Below are experts of layer 8 (counted from 0) of a mixture-of-experts language model. Rows are named router (the router's row for the expert), down (a neuron's output weights, with its number) and show model dimensions 0-223. Each number is 500 + 25 x the weight over its row's rms, rounded and kept within 0 to 999. Numbers have three digits each.
Before each expert's rows: a language model's description of what the expert responds to. This comes from a sample of Wikipedia text that the model never trained on.

# expert 23
What it handles: Numbers and count words in tables, vote counts and statistics, such as 92,997, million, six, Rank.
router:480512481498479487535509510474514479480459509472471471469496520484516455444503499515476463523494533546495461506504520501506498440495468519519452459524501529474453501520529508516508469475471490509514501521509462486525515497517487480554511499504461534559522474541451491518499524504499507513493484492515558477494519487516494506469469454491488524501482524490467477533550484458473530499476447538489454465487519525537504459495464499504455477493542514483486486512477466468513484528548483516507502472455509493463505485514478500488525502508508529502485513483479505502515473499479474489463501501477512481531535484479528543492492443518506491503466473454537468527506481513523528467519
down0:467490477480517540521507447520524488514537514472484474506459516498529455485477464504509468480532488453516568510477495508506482491470517477525507521522515516493515507448510500477488510496485515446508465520525504548507502503466494513532474494500476532476500482480510509544471456496492496510530543506506482467478498458456530507550495528470457504515505529487552482504502525481470532477484530469491503509472472484465495480522513504483509482423496499500452509497500496503518509475494516555509463466513544543544464508471474501537507521486478463510523542499484449529477450507504536505470546470523496472501495498501484509508502509449517499549477515475495487484471491523514503513499
down1:467491522506507546511507522503505519524508507509479532485507492503495520502530547479502495525554522496509523485487443526452500476495501490452465503513478452502508513522520467504488500501472498556528501504455512504460486458498500501561490496526523500495486499526503495453501545445484463493507533523491546523540499469449484491483517517491499558462469478529496484521503508516551489506490504508466476479477542522454500486503479485478463456447476503497474522524486518451483500510520501515512511468535498532469480528470499538510498478444499465525495507466434491487492476505474487496526479499475517518471562503524512523502474485540503508521523541507531497494530502520497460463493
down2:460490452493506477444518529498540494530499464491512500490505475443533520508533472509483508490482468529539511504538502533505488474431512447549503544523493497525557470473492541484504484504483496512504485558525520520472495536514489496454517494509511510486470503515541484500517502469489502476514536494451444499452550500479494513484539519518522531478483488510503495486490510491495527520479492538485529522487477521509486519500550524503512539474485494486513477510483526499460466509488531478516510473505463531496533498458492535519559493439490527493485529490507497499510476508521496489483511514505531471489499516505528567518479544449515511493518495511489503449540509506518531485483
down3:436536504500541480457496532525499541525529487513505536527481481527508514487485491498478468483454477508508493480536531505493520541557549495494529472482468510453493457482469511540499562495511495485474498510498550498498453482518449493495504525512495472506481489490512530472474491518496511542492508542474484515507525514519487513506527506469519492484523499432518546533515493490521462485537483534501486458495492473505496530476503515539514530488497493527452532511491473522507463477513487481498530480507506491521489488445584470476502486513525475499519493501535536555477502501534521536493510528541519536484520555504487491492507505519518521457508516490506499535528504487488494504515
down4:463474513519489489511510549485539434506515462497517494515490539501485510528543494533482524519458487524526505507543507504491524502491475477512476455501511474435491504474508492529477494486482460504511528472497465550468481447503496498513524521478538524511473506509530530519519492435482504541510508491499480475500506511473529497525516511484512474496451454462481523540489567553519446504496505472514457547495490497502534559462514519506491524498520502484473500508490506518476496521536499527506488516552500515519496481471469534490484509503507535531482535490446542506503484518555507506487556515547514501500479522528503536495532513512539517483520499469497509490495470497508483513489
down5:492437496509494485465513478483514500521481516469497506465511492537509500501510502506480488530472493556521528515502525490483476488506514499500499430500457503504519503508477484509500484470503523521514456450492513537506556457530460503473482485536508468530513500498529481535478491484491480510540518455479478521465540522478484504471510466511498527467487514520486457511514497522483525519492515536543529532536510509473486539489476499472473501488528514466504558498469500487503513426532545478467551458494546526466503493500519472480569508515504456494510517479487512490499529498502547487550546524464532508505502497489516533512544520504484535497526500501518490490533525496516478536529
down6:507498500480493516480455507445562493539496500524507509463485481503463471521505488509431477534523486494452500474486537516531557502506492468521497467545499462494481521491507472499529509487454526534531482526514492482517481514486462497522482505496501495530505490479479523510496484502502474495482480466481520453503453493441485468420476461484475489490464520501530477494492487521468525533481515510491519520492488507485512480493515538503537534527527480476514474480484502497472460498502474464479494554500496504518460475508507519505541477573534510477498504486470533514499464511509509491460543500471487476475514515515488497527497553496514550552519468518542518508483513494506475482514
down7:504496503505537536484550507488519476548530494501513491496471487483532476490525535549538482532498526488521460523488512487485450448495521483478519503482488489533496506488549486519470494471501532523492518487489496490499504459553478524521524556511501495486507562481528506482495531487520483526498512480517526493502491504510465466506462479497514525485517518524478502509496538486571468505519476503464548523485464519496460523501465531470515504453479487539508501537489496503546450468502519517472519544512553536492490480571512501495489491513442484458492498468486504536527481525500507467514514490491489514509502499440503503525474534511493484515486479487471459514550518461476517500511
down8:515477510465482475501466513513512473486478497513496499490505455506481530519491476495502510427489537485468478493532547512520552470460502489490494501544497477479474488554495487489525435531458505541508571513549489494510539509495514485445504526455480526465489477485505495530513478517492495488529473472514507516471511502500496500474498506499505539463479493500498487485503489553478479472512496472517491533511502442499513501476469480495455520531460498463501529454470496542473495488497470508537454479485487497504517503498520485514557523469496495508537470492499487547534491459518521478486476505503490505463487543515476524482501455506498509555467490507466468474477546494477529493482
down9:491466501553483508484489506572504517515514509498507496457527540532536508446494536511521496507479496509495449485504539493478502507525485529479542493509475557502515526500477508529532485503544519413452500503478499507476494478502508513454518514458484550502485492489508518500451494520490515469499460467443510466512506474498519525479482520539535558491493526475514513503512513491470513487521468483465498483512468511514470493465504506500496519535438492468506517487449516480521534523504505466508495486515513476522473504497498475506534472513444485500515511490460519527490424469489502509499538506515553503489536495527487513492493486504525508508509511501477481500490488468498473483564
down10:496516511502484516514484479503509518477478501502491468528472548525466452528493523448493479520498495450484499463510508512519503468524472515447486452507467489513506525488469502492448535533477516452509434537498520522531476514481481492497492483485481493539518523461455509475538480560508452543475493482473509488527468520514514468499511477456549469543487509535519530516478484489446509544510502496493478473487484523533472455480538473492494494562486517493524545545523489502491498468490534480513487527489498469488476490536491487487492497500486485525497537520516500535468495483487470513550480509451492497495480462532530504514526535504516487521507494502515517536473504508507506541478
down11:533527529470525498487488521510499474527464471500493484508484464517529468491496527553504514540510454516470501469498531512464510491505504525517503500464523484537495455525504464464502493487457495524482473493469499494494497496518479493495486439548465487490512473532443562490520487486533474419511519539513508493455538520507501483485547484486514546425530519483501510514497523496459512480489503511543472479495490535494504488520551490499518539514523497489470477497505523509505460507518521495512499462521502479466483480480522544511498496524539484487500514542506564501504508514450487504492477449485492526514516458492515523471457477516461543515482501493525496515523516506466517507504
down12:509459471533501521471468554524509451497518495503486457493531526520507524490507482495523470482485512501495551516470489477459518522474514525477499483465491499474536480511481510509506479446466523499452467441463509510454496494513496508506482515467540487457500496479448516506501488495488482485467493487520518478448510539474521515476463483516532538503502527465484485482491512542506502527481488483462466493554480495509467532535501538476476515492490491498474472477531486432527546539499506500514517504494512481460502463514492490497509494508498496498492507526500532486504500493485511565530541499497501526470450522550485544533490505490504501555573494538474489516520480484500522513511
down13:518463504506471479489518439458515488497517515545545487516498510473484492475511487452498475512506499488514471451528521531496525511475483510515502541522542517541480508494490491518477498516505533483512535502510548504507505451498475520500519482475470480516484501482480484521490446496525458500471523498507448483535455564504528507502484437483500531507503528516528520514508514476500538540453503500491493523486575489466450476494477549537528511571513501480513478503497509509504473498494487500500485512485462509509515489451518531502554504516488502509474526502506487492494484482497466507479521498469500467473545497561504491500465489465455466496506432495494489491493480533487497489472
down14:524477505501551518497555474518492499543518485492505516495447502514528491526481529518514481535471492505498516514497507531507462508485534540551537499496483515486599524487494505479474509498482524540499514513456522491548486478512492489528459515557506501469521533477509481531475494509519465498497526504526496495495513476426486527438515488520499516501512490489491483528486483479511527454472482485507545472531499524471469494508520516512510475436502464501502523489525512501493513500474499500509456514493511521490508552520472507479507498524554520516471532504480501507494464518504522505473480438494475478502540423514509469509514519495476512518496476492508504541480475518546477511537
down15:499502476511475495468500497487478509531542467521534488520500469494497540478502504501449497527494456468557451478518508551454472517472489539520540504484499504505484515497486518481520491520471514510513504538566442538520520508524480504502533483514493540530545523515481489477456496512473442525512494495462467516482503522548484519535476486520521527479491477499515493525512489476468527504498485484478499496489472510508473477508448466514547451535517496499542499495456496456476478486537474493537528476485490507511483473540524481477490528463482506493465494495503503517497496482479495494500528511501526455481488544522503541521489483470523487489461519511511481552453507505483442508543
down16:525507482520489481471478506494501463520528488519523488513515492467496476425497482539466471515518539534489485490474456519524533508517475533489517492519470490452462464514507481512499454549501482526492465460499487494443494481521454487511497492516543518472507506546473492479524518522505525493522482526514502517500524493498478505488556443485532466488527493467457505514471523521508532501507485495516484486502531525514490496527509488536508496514515499456487469469517552478484457523470512519549514498476522483491516465497481515490533517513536475478492490485520510498542507507509520490461538526505474475507553507480504468490507554549470503565514498538494497503470465439519484534471
down17:507485526447540451486533466485504479505507461510530525464472518490486485548512536554551500491478523494448540509508524482472536488500467475541529491473538508478514521502484496505516514520476489519481558497499518509520525509511512547516492453523491487485457531466502490476489510480549516550470529484507492494488522517472486543500534474548493519529496509501451466490511492481515438474517493493455488490500521519494514491525487506519482477515511508498507477538511498495465503509444488525491472492507534535483574524481508491468525553505450546488475509469475510499517521475487511534505465486501530486492505494453492472503495503515481468524504488479515492452540511463498501502476
down18:550536504548539498469496457481537484524528501533518487482503490457476504506532510540528526504470515522495517521445499547530536540489471477484548545491501489457512504509537501491455521532445522513484500491510505442518489494509473466494512509523460523537470496486510554480501511509494447507465480487522528475490514544484503490471483491519497476519518558479536505509518486528483501499482487513474489480499488516467488525550562455474474521531481513487497468496521490490461521512465479514523553464479492468501520497489508515466529515497509520535530499480490504503482517525464477522487466486512491458509460488505490461471497465487498461461480533519522499513540508500482499511475
down19:490494482479496462489504485524490533474496554510487462467503493514508466467476480457502525482522479491490497476448554500514484521497438495530456499500503521475495512460516531488486538459503510497504484553548496490528531487500503482530536461467496518486471508479541454510494468508507505437508500498557489477486496501441527522501461486493497481532510496489494491519536502457519485496533510503481549474522483512481459494509513493463509499461489502472447492519543485494523508502485509542507528515538497532529511564489479504504482508494515469519552453521488425511490497482513480488543501492529507491514485505526489521514521544523498514536506512462442494511497506523524491493461

# expert 10
What it handles: Common nouns right after the, his or a, often before of: School, College, University, life, people, father, Order of, House of.
router:474477508518513469538502468550518494431485512459472488459479492495530492500520522522479535517485518533463481502507488489520505456495483497519506494540545514450496525539511493482492501508502518508502478495504486511471539536532512510507481532498480517561499483511466503513512472524453512488484490531496513466472561458511521489477470526483487511494496466491479540482485477453438527504508475504526447468493486536559490460489524476489465492480473529457476475486491503511471472511498525493502511485456478501491508499525488526499509524536486555520521491466469497547526474516495508470475458539490519493500521467476490500519517456502495532514468508464485455502546522520510522455490
down0:516462535534507473467531514497474467534539513530493513517494488502464519491455497487479512479499488511492489536495520478492465488458490520505529522499493492503533475511491455522541476508500459522505509543511507499502512489504472486491522482540518471484523527505471506508536559504547483466505505492460491516545512526541489519488499471490515515533490476463499463502498470484493534470445508521494477440506543537489537551499497539550475509518515477477546468495527516510481543481502510485499537475493527459524501449488510488534530523506505572490454512530513503475572493512474511505500541500540483491508496531507489487450494451492492488496505487477507503464498518497499540478537
down1:470504482473475520473499470534497516475498507529487493486533502535499508536467537517491504568506498453474454542498447527485543511500548488508491559558520462455537505500522500521492478455499482517463485496493515501464500484493483524468535507491462477512528521517492471503503512549491497512458498495532463498488518472511503470499474476553520498565491492472529534494501484455516522489511523482527478528488477500510486477507494441503519521524493476545449493511504489558475501502452499497498510494446482475485525509507520478454482501495504488482525462493525496496483422498520475488465494499502527482491499500495464517510516501536443503527500474528482471514494523495490494515500
down2:493518528459501476502483527466526498472491508488463530440492522526500521565527472491509518488485533562520515507478505483533477495480436500476518500517471499492540535496495533485494502530564466487457502509523507501543511532515450521515523516518464497470501487543470510484466488533489507502453467504508522455500469513493506504457483498466520479491493524510519503503475504509540470526516508508471530511474527542539522492531460495458487509543512527485499486509471513514475519485483539562530541500474485506517518497501417498487461517513505499499482453489470512514512516522482503490455489482463482509484481496465480470492516520549497499514535452503501479526492526496514504475506
down3:472502513523466490489518520503469522510520448525543484542488489511510464574504552473529506555529534451462463453448497502454541490508474467501509524470519525513510472540486523525522517531502491486503479488486478521490536498516475494474534509497501502519515509490491467504534543541508521483504492493490470506509503488522495514505500487442472493524519488539490526531556484482508488530493527507508558534502487459480474479539509489478503473548526528535533469512509562482523516523542529539496519467507448526518481491507503488531508497545487525478494527492495529526517520477532508549512489473493519490501529534483468518510496459467508483496513511498478510525494477488500479507498
down4:510449485542484494478501530439488522483491493509518518523497499506528519436511487475433507503547479452512505505487518489477523466529495499514499491495494453509429448508508503522478476527492528529483504487501496495503508528508515461500478513496510524448483534463453492497528502524521506519506505498511461531511500464537510490487521496519520537479502485516452523511478475506492529500492507531555476490514531521472494524496477496544527500472475502507530541522481519514522502504504466465526488499436508459502505532496513498499510493506502533480498542482499515463483502522515531539478541523504506524509512490497526474512468507476521488480488502439496507396547471523522520481538
down5:508500503551502514459492474468506457494437497524488542569468513473497478484470512505477519517522540469504527466492533523518505548516498506522502537526457507458485467504514535524504479523546501515451532525455510472502521529481501537523448493500505472468488503488492515471498501451476512535483472525561509509518507520503532513532532509502523462513515511484538469481518489486483504495506528479492480514470519538528511491502489503482474466522500512493499507470484530543512487465435486478488487511543488484511502508484543459482490481446498470523510478493514515465496504472500466519510508542479518562525462474450500503493498504510495450466489499541505488485519492518539477486507
down6:462520526481480478484512513492485509486520503507525498443503514481494498454465481474464549477479508507503500509520477476498477537480458470512565470493529485511522514514498516500537520510501470514491488509504479498452484524492507536489528521492500536485463492495542482546538478465546511498495470507498520490468501497502508478483485473522483466484490544462461473498495482479502456511466493465518483477491495479559505509458501501546542543452512468513459481514556521486488467534492509498507507499535505464478464488506488516466470477508511501495483484530409515469502529467453545515480502457452491505478489488483490486504481497530457493501478519494525532480524511499515556476513
down7:493526497480470529500478512461526510492525492508471499531533482510517509478441505486556514453512505500497557494482501490491515463484490517523519521477524533506492461473515502508465507498494498539525463492431478494510484494504517505541473475503490540506509540479516528473476472537533515511528466562507461457508497495474513494525511496498464466513473511539471511525477535469507479511538474525544516490550509446481451485558499528484485498472511499491498474499517518468523472527507498518460472494453499508467464512490521537509492485475509502546468525491476464523487531480487489477500502474488441499509484495524513477501454510482471561502487464494490512468516463485491471456506
down8:522501498540474492523528559512492501527509544460482487494508517504525518530521494477532476471493555496496499484490490480522467469508506505494491519495475479458518487474489512496527473486509455493513531539484529506526518498513487483518492492463517504502452474490489492492466473505477481514502479503504485423503517468501476497527487483489484521495489512478520527496505494491518492494490537506484558488480412469523518483470534451465546542448518522507534470482438473555540490487552473486554474474514504514512507485475543522506550523471516516487494508483481477490497477485528501520528495519522473533485477542490510519527521505488514474502515529536514491570476484487538528483491
down9:520502505474469501513507524517480465475511511512489566486510503463460524484485486516429522442456511461503546510463519488508539461470493532499465510490491496496509514526504450512494455514508478503490540501459472547442490484534541497517500523497453493496545489468511472530524507498497495530483522464482464494511448476551486519486572503531513463500499521532465490511536515471472506486507505533485498488522552491481510489492509479504439476499505506483509472497502500538514467473481484492515554531493497506497501511479507494518472492497488484430481469530499478472504522519520492495529510501510512497496534476488508529496452520540525490475498483497532527461496471492528487484533
down10:497489477530474500514538501527486453526511493509499519523513493531498474514544490477474505505449486481541530507495508481508482521519493491503508477514496498500501521512496475536473468478537519483521521510507529473484512485521477513478504468455500447514499538455494510476481432495517517503486491476494465517478464500484524496520512492533539486500485533526522479495510475560478488493514487528534490505492545472492488488488498526515530499574462473464447564541479519494544480517534470480497503520462502474483495511501460451483497517496483515510508517472483488476513521496494500551474475519480496521489523456494476474496511505493540496462484446491468525439515531465520582472493
down11:518458506455533531491537470490505509495580500486499522494506518469487508474460460530511513500490495525520511484485514498494499507536519466510486469496557526487528506478460495500511500558483476489547520458442499508549471481469553511489506488522463485516497524463466465519451491480529501476544533513503488446489490512522479509515501517490498487521545507537517478499523486508517455504492472520497544473509509500468465506484490519497489498452507503504506428505536508506513471525500524516535501462459478492541457512479488485502529502462497503494489482523497512489518508469442470547533506471531498505536467502473520482493485461531508519509494504465468502474484463541506517526501
down12:514525493545471465467514524535455514479495487540497485525512476493508515526496468456492485483535525501503472499464514524464481486501458476507501462502501507509508540481527530492505497527521482501497513537501492499505455481565474520476484487461443506484485476500497521455504478471504518522498502551483485502482521504483446504496496515529492490498517516507462484491572458489482486499511489494509507476500520483496452527444502525522451465497526511500505505532512558530550479515535500520515509483530495500459460472500539487493458502512518511513520504499528511480501524520468473523522522472465517480468481479515556468464480482476493469496507511490503528473556446511573530515500
down13:520522476475464489501464504550504475520514534517485513531519520471472507535463561484485468500527485486489510531493514480536490492468473556497479522467500539458488494522481517517494498550535498500503511476505455491503500464542490481461517512518501550463466533510472517499458498497487535505463501509491542528519467515464499505460467531510473488496554527513515508531460496487472534501560486504517492512464537509510464543450499474493510489527514531469512494560490464529497515507488501502497514516474484479523494494493484499478479507498524532498436450535517470474485507487469482528499464489490478492493458527524494449501480511503452512468565475505516520505491511524505499486497
down14:502548482451443540521448500521538481505502547469510498484507484444528526523488511511496502451494487502473500516454475481544512502471509522492451507465493477547452486520520472476486472519489489498492506524513503534469486470528506496470514493495484538505488485498513520465495479473503445550487514505487483459465453524528513492501500473486440498458524526519431543487479523511519483487517463482497536536479511518479509465508467491520517495470503499490484484505522494518502538470515463508539507431498523514533472518505473504526496499509511484531480451492488490516508525492491506486492486530515548516442486520461491481517503470490524502492522544449510489477519500485507529485495
down15:495550521513517515498493489558485495501493520491498511507515521476520534499470507524470561478504519481544486470437484516509480480520498473491468500503522519526487517460486513499550505541504542509523482490479456500519516506484452495497504489512472500517472497501459520485523451454511512536506486525522530492484529504482473493523510534520445442469503497545513471524559520451543457517491484517476517480514472453533505477462493506481490490461488498522450461469489479508520493480512518508468467513482512494518476485457503489471472494522531483489461521477493478501506461534513498488501478483503509494500466548523501526508472493501493476511499464493503487484546489412537518460496
down16:505515477512527500482514521481493537466461446486502493521545509475433472537460492496489486490511498480471491488492510568467528484523485502547512536481516445513523480468491502516527519539524527511489468464495472424514507457522545498468500521496513481479504491509497509523534524535541509468498523502485498531525486497534511503515545508489507465482490490509535501538501458506491556529494525501524547468481541530518550500502528461526497524520508481500515529546517531519534497478500477523523523512526496500487512533516492499505485502502517536466493534501519509486529509470489471440499473489516527486532536470517530481503460525525486499510478477496494499460487506530519556526528
down17:473500483475512494530555457500511503468504473497471505470511483487496497514466499513492495510506564481502502519505498488501484473496566501507483542546487515513592475499519529484512497506520490497502543505488483505501483486516495503467484550475473523495500509494521464506527480459515498521525494560501453491513523503465487506518512513496488522506503471499513437497508489509523481490513504500502497495488445514492548531508500502463506507508471475556480475496496471532510464463496478517472518467506497491517505538464520475474513518501484535465467444468516450477475447494519483460512538423499531524501500498464510537520508516508520481528491515524508476513461517513583498472511
down18:473498529508497487525490485531566514496514489479510529489514539543557517572518495521477503529527471503499488536478487476502467437495496497484519526525449521457478524546507498541483496494519479518498468499515487475504495477484467507433483516521479501494511499501498549515481496477513481500463494521510475514457491512520486463449500526463452480500530512503514508507539472476512494504490494492501487493483542509489476484468475458471520513540496516434485498454482489493469490504497527487472538501445496494520501512507455461521480495521528524544494463485510485530516486522479483462488484488518501523535528546487474500519504484477462530548488501470506494474494523464519492565513
down19:448514478517509510505515506500498459502528490525537510521497492577537484510493506525517518522514459501481488501463481505536505509541521493499503509490481479558494508524519492449495567482453466516517485490500541469478482473473483519511509495520468503489484533553461509496555500513498473474525443480512481522472574533486501478472502498525489506498518443499499512490465487517512493502506512487509497462459462493477472483464515467509485452460537509505503498536511543524515521509461493488510479509478507506486496507471493481495464504534486559466470483494499481487490499496504490475497562511487503522482529484477415483481551487503510519499520514498475459494482468526526517515483

# expert 26
What it handles: Digits and number pieces in dates, years, table cells, catalog codes and chemical formulas, e.g. September 29, 13-99, 7th.
router:523517471498501475513515551521509478525457480527502494445498516516497492500490525511489509534498496499471477502503498491481498407490473509490457502498563537437471487497495520511494479502492497514495501496470464494498508498523484497517514498486483541545493498511432466513529534489504503507499520484466521493517539471472497523488494490532502503494498536528486483513512442468486497496518507551510422465500515500544486483492499490494491447475534506501539470529488502450496491516535515526460457477522514513489482499491492484515505511487475528509475505504472490501477431496496484534481476494487494515491550463515528532481485447471499506486477503454482487454562457486541510481518
down0:516489518468526485488491530468500509522446473511484470477539521497461545461480469497490506509525518520486521521499479509454523522440515517470492493481518498501508469507483478490510489543510508541506502494519472488523445506474517500487504535499520538490496458484475512536492493506507503522478460494494474531484496540519477467445504444500471504505526486507529477509518491527460502483500498509506548499499475525507463511485549515460503493463491461491507481461483540480432524461530519500506480491485550500534574509527505485515547483480469509468482493520503492522502522500472544528503507518522454509491507542507476531549502496531495503510550476540512470468506511548530476469480
down1:516492511499539528474493493522463498478545515479490497507522459510500534439513533519496491536498451498518490469499465469482524490472484508546494482514474552557484489481486508495506468452482526487483516518510452492463487484501478491503507527533488508482527533487468486519502525523455498498498488511475518497517498471486507500503491499489499543512538497489499481505473464461496465496502455522498529473477516485493543551546543482492563487498503527482500488470520463466500496503546529491523490496518453479512478489484489558479481491532497541556516520527487463515501446526458447501516502536530538505532475518501540536497499517491476475509496467510513529507472471521549466510470
down2:479513494491485488521499526479514492497475472548509498466468491493510488505488527489523534514471490479497545486519470448509534534463522528460458525537504498501471546515515481512487456498479433475506541486438515527507473550514509491488518476517496440516530477501485508540509432547454497490483488480474454445529518474523504504497506490508506468490456550474494508489506524527440476500519465462511508506525502539483518500519522512486477474531510503508491483479493493537503472475481517504491494534485476470515514508497496556485509532508483510513500542496489493508491534498500499480479470495514481489464471480483479484562470501510529500472507479463509527486486458510498571527491
down3:513496475517516499510503513495523495499545470518510481499517471509508505492483489509561457501524540510513493548484487513495518513534519478496488492502489542533507497484478500441512506542542487538528471532497471456546495537464527496500475520480529529534513509543520474528440471491518486495491469537500541473555511478490460485506473492483477472499529455544492481481544511483509519536514521474513476513479475462477465539479524498508485525489509538519475502476476505509507511526512533500499487489558525503485479515462451547514499455488486541502515505523502497507455463520511504497531521493475474497491467549496571492508509499502508474562526488495474450484472503534485494481504
down4:486458493453506509560498529504497466514512475476466493498470486485527457528496479494513500471484478482475499487461538516588495516482502500515497494539518518479492479475526524489489517561546479517469465505514545493516489501521510526470489487504508504509452468470557514510517491522504532489520516521489465480502490488512523462509508501543559487537484537526512501504492515537501506485510578495490522497512496458482483544515496495515483498463528489492451507482448510533504531500449466519444523500550513529525501506496496508539502508472494509503521493479523508497506521479532543493471512510493543507528502495465484441513517511485522527514503495490473496502528544440465500494507
down5:514514506484518491477507536552499468475532500502556486474483516532476491473557496493499503453511539506526481499479511468532488470514484528543528469555501527501495494516504499517467504475490514494495473499538524492479470494537473487516489466514473457508552517501483504514527511491485559516501506496492513534494484516517505514462491510501544493503512533482494462483479501475509502485486481515499529476524520547464522523565536513499509480511487514447551517481491473462458525472509529506488503466505487467517458488527469545468521501535455495499505511481495462453551525512457487433516531488481515517522504466489473508504519474482514475489564476485516554485519488465502505508497
down6:506498509502482476489493504471527541496514501525531524512494502501477481508513520519478489515523495516515526489566531488460511507514485491514530491476524504444487487462478525498499504496520446521528540532468480473513491517470466522495526518500541516521550503508452508520486479488514480516479497497441530488507491510484498506510500474514522536455513525455539449517460498505484523531468510524497477524477478471541502564524489527469509510467483485504514485494464502483480530506492531505539495512561455483498464456498501494506524463532467528463476525477488508426489493513503480536490486540531508502513502476521523475481500508486502561467430505507513470498485474539508482558507
down7:494478446523459469491518515488485495491469511524529490563508449471491512494557466534506491509504482481462515446530491510466488479466501493547532493472489504508480460514540519473489527500488466556469492498501487475486452466494463485515510500507485522428467484462474494518531506473489463504502465508467489497462478476501503486506506466502529477482534530528511515479495514496501474512495502530491524537456470495484500533511516480491456535460447500506488531510500514484469507521496462539488515481503519491493495517532542476530441491483479485523507557492476470490504471520502462448517532522493459551503474519487490501489502498495495483482510533472474524514467492504495466541523
down8:547518484497519489540520481523494507477468472526456510495484534491508490576508502559517504503483512491495519494530488518503521554478528483507457503539527494513513511466473504538460491522519504497487518520473531523522455493515466499521469457443507495508512476494496484503533460489503508551497515495514526486468491528511512463543470464474518517508484502484504520500494549521506498514502525532448485513529494481454512482487453519469492496497519500503516502530475534502501487497528550498527444498521478493469547496497500454520507514462533493512517485491487471538478472466490459498456493555481503481526463503530500510510488494520528525515487526451460450547505466496525508454521
down9:428480472543531480498498497455506449468477520477479505519441536464498504453502506491526506472486524455500536486499465438525506542512501494486531513510496513495451483471472472547508493490508452471513484505510523549468503521490449488523499458510483468495509500482497512554481501521520570516497465505499506534495503538517511481549485533487500472488562545497501481517498544548483510485467517488487482490518506515487491493463520520510500519422512509494509516469544487515492506494499498500513505496529439515494511480510530515492529524489502487545517492495475506490493471520474477477513494508493499474493495481524465492508524521498562475504498451524503531492499503473475480475484
down10:499534523439482493490508532490457519537524519489469506523510534505484487568509523494511465527512484509506505511480453508525505452509496471501509511525484460518503542518507477459465479480526452524510523509463513540484430496510487504488505523493540505544470489484476474500514491463485467510481529499478520507471532480518501515496518506502456500500494518511532532505536481509446466507456496481508547492481502480479530513465521518539493504476498463502489532468493509499530507452560527494496517519531517495491500493521512460466489539533514457538484536518470472468450532513523481518519505538514486508509497519488489534525564535476503489506494489445490493515482498484508538532457
down11:494472519504540507471479493501493482468466487482502523514489515541489540469525485545512543490537534497520493518481527462497550511496512509474502524519480518510513516526474458547500476509470459469520494485524509537506505514516479497541506463550503493526488492507480517530491493541465484550501506529496520518487495539483464503544486478485521474530512491520495551491496470506455495515515512492515490519502540520460524490444512518475501488500526484529534477512487484506489553505504488536541457540493480519513495527464549518504495529476536530503532502497557535529465542501486517509458515514476463501494479545544490468524520489478500486484465482580521515541493501515464531500497
down12:500494504501519499510547513471492487500458495545489502489484505472507528567477528490494488503494470475507520469497497511519504488517549518497505497497502490495497478503464493453493507489518431505514498506486545488488506540496507504503469499489424497475511540494504539465502544524473520479544525480460471436493512513529519552461535494465483479513473513453500502510508494486526495498485481532488532486491484503502524498526487502464529535535527505500463490474467511535515491494522472462500556488504480463520490494457556498497479484526521526505507481519496490498469539488499488563514517496491521413529481490500486496470494474460491485508525459498470523542523487450522457466509
down13:513502519474537487460492482492516529480535510502489508489464520483540507530472466483515457459451487487478481513501490524502533488511534521502489496459468519526525495469490522509490482542503467477493507495522448467523468486507465507502505516540481472511490526458541477515521510529490509475495518497491486499464490479483455527476532496502515524480512525444476520486521489450512466493478487494506503484541519502516513517528475494525500527536516496517477529537533508529522454484453514509505469521534535470450522493507498523461502460508440556475496512542513508502520534498496476484517516492452524468557494504507497411517475543512520512527489512491502489551534505477506512536523
down14:488539523500469493542461518489499520485420487465490485504518476517478500567522504517514499536532502474472487496521501484475473503506495508505487542471509538498506542529516524475501537557499500482496536529513497483524505500456507491505511507509503506482453521481450505453484524469543468515544529528513448493505565484525516539521480495547484461515532510491493457496515481438494494507515533495468478472492457482467494527499507487511479488501541495494483446525538466494489505515532551526493494514499496507531493495506521514542506532551488478494494507504526487470489505525564492461532516477494505503496494477502546514480473489550498484472491506490515498546500516491456496510478
down15:498475518515448493482468484512513534494499500502511460511474509481501482515464469486511502498530513513468479506530478521522509526503501496483489544473488514482459508526482501503461509523505530519495500542510536520551465491472494513489492467496456482522509521464486513531468577510496487457472481495480452482501490466534497457478504527502517474514499536536527506502505464498546489493549494515494471522543540514511494528532473514468482483505508543474479466530483495487545464477436522537516514496466514459490519512531492430480551472477532496456521485517519541508534475506500517487475491528523505490519474478503514460502475475545481515475554480460525526496499523481518521486515
down16:504540496513473528508483469472482532487539489540461493509523505522503467606537506508518494502491490487504474508531515497481460501527493512489544550451457503495497495504506493539478512508491538474498515511497470488490488505430513486505535542528472492481495551487488517479491476492481427539469510480511527513520518472505457478467517532480494546506484490503468512501559501467484486476532491506506464544478469504460491507539492461552541513533506491490491496486512463520527453464546508513520491511502487501509494481492501470472528512529469499497480514513486513508529519535517492497535485506503506504446508516539535544478526492540516498495492495471504500490531484471505496529485
down17:532526493523453525463500482542566471509491501505521476503527523496502461536529536508504480518533531524496485499504499487499496518506461518539485504479498505474546491487478500503482551497525504492514497485497512493456510467544466495501474499511513534547507537524478514520502534507526503486483565490465478490495506505486495512483527495517510517525493509527451510481498480466528467510479515518491473519535514529504476472460503474514504535539524469484538460549502493452563522489473562493482505523465459480489510527488473464506493505492470498523527512538473504557462482519541487511488481511514479517537500534516456529459486508518516475505528446453530463514490476528501499532489
down18:554483490497467527495558523520470489523548504458512488553506529531499488476499517519510464447492499467495460491471509489488478474490489480546494433525483438511492477505489491492507499464480499525471477467486490526511476489543454494499481533489534523481465493510459518529497495508551559517502560502481494465483484492507517435500527530449481487488486496515465546514500458473479529524497494500517487523502477562480501548540508485529515485455498517506505480516484480478505513468482523505492493461528485481485495495486505503508483495509500493491450477514516474520480489484494470482481512546484508475503455519513545488524480519509542486502511461509454493476503501493535457517490
down19:498493469552525460487506532447470527440512534475515527504469486487541485509545495514507558502520511516504500479501530487473490508539485510468527492502450516492473519493492484469528487494507487483471486481504518524496535569477476498490517513500489488541516514529533482503443488529533527511519487509503523506499514486492453520480490496463481545483452511513526520554476457495489554510482492505521492478498474514517510504519480513498516474445517533501516529500476512519493502509500551499503502554521495496463486466500490470514472508498488494478537484473510462521542532557493449513481510531522521507537476495483513528458501482519487499494436469497495520491489559464474512458514